From a checkpoint of a small mixture-of-experts model trained on Wikipedia: 20 experts in each of 6 layers, 315M tokens.
Below are experts of layer 2 (counted from 0) of a mixture-of-experts language model. Rows are named router (the router's row for the expert), gate (a neuron's input weights, with its number), up (a neuron's input weights, with its number) and show model dimensions 192-383. Each number is 128 + 32 x the weight over its row's rms, rounded and kept within 0 to 255. Numbers have three digits each.
After each expert's rows: "comes after" lists some tokens at least twice as common just before its tokens as in all text; "mostly gets" lists some tokens that are sent to it at least half of the time. This comes from a sample of Wikipedia text that the model never trained on. Tokens count by the router's weight.

# expert 19
router:176055125184081127173075178148165150147099102054078090138170206121205147070142154140115120127144136072097110081130102178140088164157124172105236130136090139195156155125168075121170106077119025115144152091148117076144143087114165139152175150072133113141068105145125128167093155107132131157109108172157127166137083093131112081101133147088148158167146096157099136128147185171162138108167161109123094120115146149143116090141140113154165112127146081162133189094162146110152089138130075098200174132124131148149040090172110132138140135107122139123082143140131144103117103143114084129
gate4:085124125095130143134137066109127166097130174106152139141113081162139155194121066119118101127148137153102164115166141116175156153115101112136129094093125111088149070133141160102050093135102121119138086162141176128092172100105089164150135166139135069125153151090153181080108148147105122090130127149173099106082129083162131115110091124074150127137188078149128137117107107106107114186080117153076138184113107170060159132047082168130152103117144175127128104105123135136109133109151093100144194110146166119168166154133077167068135150183073067156119156176112058121149137128165051109
up4:128170119128170156113129111114112111101101127121169121077100120129139125151179124090163099114107119111146122152138086150096111110073127151178072085141155138100091096123132099138138085118157117168122137105111132137147102103142140116165071122122123189133185137106152190133163161163136130091101095105110102077136105157131116112139095160142162127109100107125105114158102134130166123106124128197115125097126093138103077168101159121081100178159142128157201153109123111144145147116118121135154085122130123140134143138090130155173155151188143177133135149129159049132085135080114128119
comes after: "\n", ")\n", ".\n", ".\n\n", "==\n", "\n\n"
mostly gets: " in", "-", "=", "In", " on", " In"

# expert 9
router:148123139119115172110171138071151114114179116151184075166130132071124104129110140112128192205186101104137168131094135125152116167083157149133136195117152124163089154111089102113129135086074255097086160135149207097132150197166104104123104128128090158155102142161123168085130119134149163057106155094146148179153076115081135104124089109107106173113162112149080169111063113123131127127137136135115171117191152135152125132125111132148164110122147142114143097086115090176101154177118070193163111128132095144157109174193122179100146139109108183124175141123117108145099156111141140151
gate1:155122127143095145164155119166115182123164157104103095187183136113167105088117154140134126078101132218161144136167095129154051128190118102122129144154139199139153138092166150156082143143114083079132078165125131140097157137087192143146097085088105123141071101123077138100090122091159099088126086156151168084118148091099066172111108157146142209142116136144146198097148174168102177096135133133133131128100147159207099189132132092127088121133097154142090124181146153155085140118138150096150130119099138105052116144083120105150092105092139096111103093122099129147118108103136071138
up1:108130122099181145139184123164177068103149154158098179122158153147146145207135104089155094128102106198053163177107134064207153110186147109119082127098116126147073102156146164108120080133096111112115097137091103127139093132102112118172194055124162098110123197124138150127153186125129149215123096171121135121067161113116147142141140134143136120202106131152129135122161094100150115158182167111080088110177120117091099103112147068141148129109145138153049170177155102070167146156168098117099175185107148150143149061093133132091089091109149060137134096141155116182087084132088087178
comes after: " the", " The", " a", "'s", "==", " his"
mostly gets: " series", " album", " family", " species", "ism", " children"

# expert 12
router:101194162100170102099100193094098135153123104146147141150102129147122150072087099052138145187071156108155131123136084087058168080130138172121108086132138119154135090127114139118095148185154036112158083149119097153112119071052140127084132133096136125097113123126143168108100078134139193105128144143179108122088101119085098141086111152074104132124125093145152169179157139089106096161110164208095118132159170160109166165089202104125117181114150130138095173106069103067154122195137155131131116116045138126065128087090154117097112108109152194198145137129204112097160082083166128158
gate2:129154102093167120153115158090128170157097105110121114149158134161147186129134163168151110140111138195127154161115145008143143091101152177109150086135113090151133135109073067102146154105174127191154098207193144120158063160167135053139113126132141168132073132150157132064155075147135091118133119132101107071109113146147176192111090149107104105134109127135083074138129121115159084148146128147118107127132156152161117116152210097105148152106138170147129160129180110196136207138162085131126172060144090181124090172101147107162189169080099116188179133127104157147160135092147149143
up2:108139178095107154113071125154087076134138120134169144128084137048157113123077113152117134149181140094146081145181169159108145138138111077070108090112124171135093134123179133137106070116110136110121113135149185082139178133068165137139163162152101145101187167218112095158110127052136193133136177150149091201128158098151119074121165089176107160151154048151119130137119110108138132117112091114120163119131092107036103154110171136116087111144137102146115150154107146086105144104102151045143097134154160095096148149142107115112113105135165170113079142097110083093097109118158111130
comes after: " of", " in", " the", ".", " to", " on"
mostly gets: " the", " a", " The", "'s", " an", " his"

# expert 13
router:160144089155170109140122189124130161157154115199076098136117142046175088111161093135119103118122109152123105172159161097107112140098156160100105067065119128071111130165155107134129116076202077133125117103093139075116134119119119165188059127120132120140143100133126150112119171043156126103103152122144172087131132104139135100143111136193102114130169096068153100166094063078152120130138135089092166116102123117127124098124091119144172123132088148158120101128100130116117149088095147184157101158162194102149085128100144181109163158123145071106171117173122113105102116111186130119
gate2:138099138119158129080170206139105109185133124231112134186144128176105098111153096089188128118159114147142108101159153112161140174136094086159074156046144169108133153161124144096121098128111154129159133104147130138125101183170173134108138112171109130090127114115117078117165144103162090162117129135099096152124168117156140090104082151172158094144088124149132148165122073079148117074089092118142102105126157150169153010114149121148154121137129095126100120023171132098110121105133145127134130157055114136160142163161117154110098098142117138159116155136087142140123081153143128137
up2:200130077177112168107153171122180147087126136114125154113117083179099048124186119122134088117147146174157110100124133169136131124131083115090173107082074123085145156154096095128084107123174141152110138114138107146122122121150161109163108132162062098109165101076145134105156132098174141169094135114133181118086096140183117069127124114132118113107101100173165112148108114150116056148093089052126123164170108125135140052203163154142153137145112099122136141060151140143141097149122158128101114121111105105147124112120132126121082126113123177115168166145095109111144117129118089145
comes after: " |", "|", ",", " in", ";", ":"
mostly gets: " ", " $", "   ", "_{", "!", " allow"

# expert 10
router:153183190162159101111117130076134140082118155114149120135106159112127132182079145080054143123184130084161135126068092098095129107098087134137105132152167047090068143174131142097117075127130137101076102150132108133115134119182110128109164138139142170134151149163132174137101153182141124085094175062180109120118170148124095143137123105073150134107173113190128156118085123164107107109077118182118147077195105129156180148142165117133198108143147152129100141053070144157152119183161079132133114110122123065139075109097148099134102120044108192153180171131107143088142094153138090128
gate2:124134138148118099128126118181091093120114117091131101150138126130173147197099079177099148088150141119123186124104122114115151152138178131096122164114119145117130147163130154109146131137112105164127128079131138121145124110154076092118180148100100127128183110132147120135088137173123146119128078153123140162150118130098133120124139114166124165168124151112070093120154191130147164101113148141112113128102162130163115118204098106107123079130120067077078167095133155123147082151162135148123158076103149151179106193093109109156153133169158121100079111120099114101063124175095121118
up2:133143167126132153137105098050168117132148085128138131184096120178148063134165174099137163126135096141104132133118114129153119114133157135111124069100158076133132112088106080109127101170097195162157131130137096134128102136170168152098123107161122084104095121131114118081131164118187134115161113068190135095145114120105144100230097107129094062101185125137117128148121105081136122097110130081144093159135128149061071162106128117088144108092130132123202041157136068082091165151123129123135113163123097108127159083162198098120125055160104093142099148164135179143128107111148140101
comes after: " a", " the", " and", " of", " an", " for"
mostly gets: " other", " one", " more", " new", " three", " second"

# expert 17
router:138109113141155161135152119126181117155179147101133170094091086127170112163147134103033098136139113113095115149094083111166112173127164107124163159129124125107089137131113154058119123142144061138157136143145148103118131177147188176119153102165113124164172117113073081149144167084092162160069149110119128171093168147119130159118125173165131145181123180124088139149126084130111112119104138127089074166116134098074153063060106154132153143145105131127109121206073071132119113107148135176128082162095140151096216136093135168197152164120091127132150129094118068193140122024122138108
gate3:178134102174128109181054170055131072126185126135109124108150123111145148129127123089096153166123127117151123162122100109176097129183113120127096162084108095122162188063095090132104112136081150105106098163149094156141048106146127112078081144088142096226168124242103156141108112156079081143102096171115134189159146104106090146122130162120146119104141133077106125184069110111099121126126099129094122138134098172116186168100153120139102165128139138120098087086135127065110114102119093098130112143103115111149125171136099096157114145122157127112122125156147117179128087143116102110
up3:132107092142138113077133126108073137119104131176146110114132125138118106149092096119092182076106105202177130120062113082158146133110211180123149100143166176121181137167157085143112150176113132154118090105140117128162173112123122054205107143087129142087090187135110131079092153142163146168144116165121125126110125099149155157127153140146078048130085128127165158114146165143143097108119114202145117126154104114105104129140133146077194096198120140111155154143106127091111125120118168091111120176091121127116150096127118165052101104116095134152114134095105165082201113102129143111
comes after: "2", "1", "0", " (", "3", " National"
mostly gets: ":", "):", "On", " Clade", " :", " club"

# expert 7
router:143152098185127125112087136065084141116128104126121170167126072145123126112144110127159119186159143110154174117144150116121067132084145108102145171127179130153097150156214089132169174123161216201212135144147082113155125116158110074137211148201134064167164113128122106104148113112105124117100129136093100066177171170053069095091121075140126101095106178126159130131103136127137153123182111182057149152155128102146127107053094143131104133157120128106115118147118146120131097158094140115145185107094209133184144160152220124094068127130160103136175120113084118120174103093128130159
gate3:144155120099116080139065093112145077158146177107152111137098087105186107101168162121166078158093085067075132148089148190133098175181142107137148155085070127071150157158130125069129172095104100121127201168162106178113155073084140177187128094198100113154092204190097105079099109145134131115158183166136101148157166166074119131099089177103100115114146135181214055108101104103132116091153117061139102148098145090131157114122143154095180108092104112087097098173134103163124147103127093120113116103146089105124127127104151145132118165166157156068134122140126127178111158096111170165
up3:088140121115134125159176127152134122172117138068108141122090164149144120143109178071126132145082089158161119111136113174126105095118150118143120110108129164161110096167093122173128115139085131143125139169158176144110124076099152156101075105145132094104175068145125096130139095195115139140129123139115112079168173118155197098129131172096089173155141119133122157166169208137111111145126198156137057131116140038169093144104083096149134151141084163192113131091125161108116157183119130143162112148095133125144086136115125075122149133123116088202146140141138129169152149123085132118
comes after: "0", ".", "5", "3", "4", "6"
mostly gets: "\"", " would", " can", " km", " could", " may"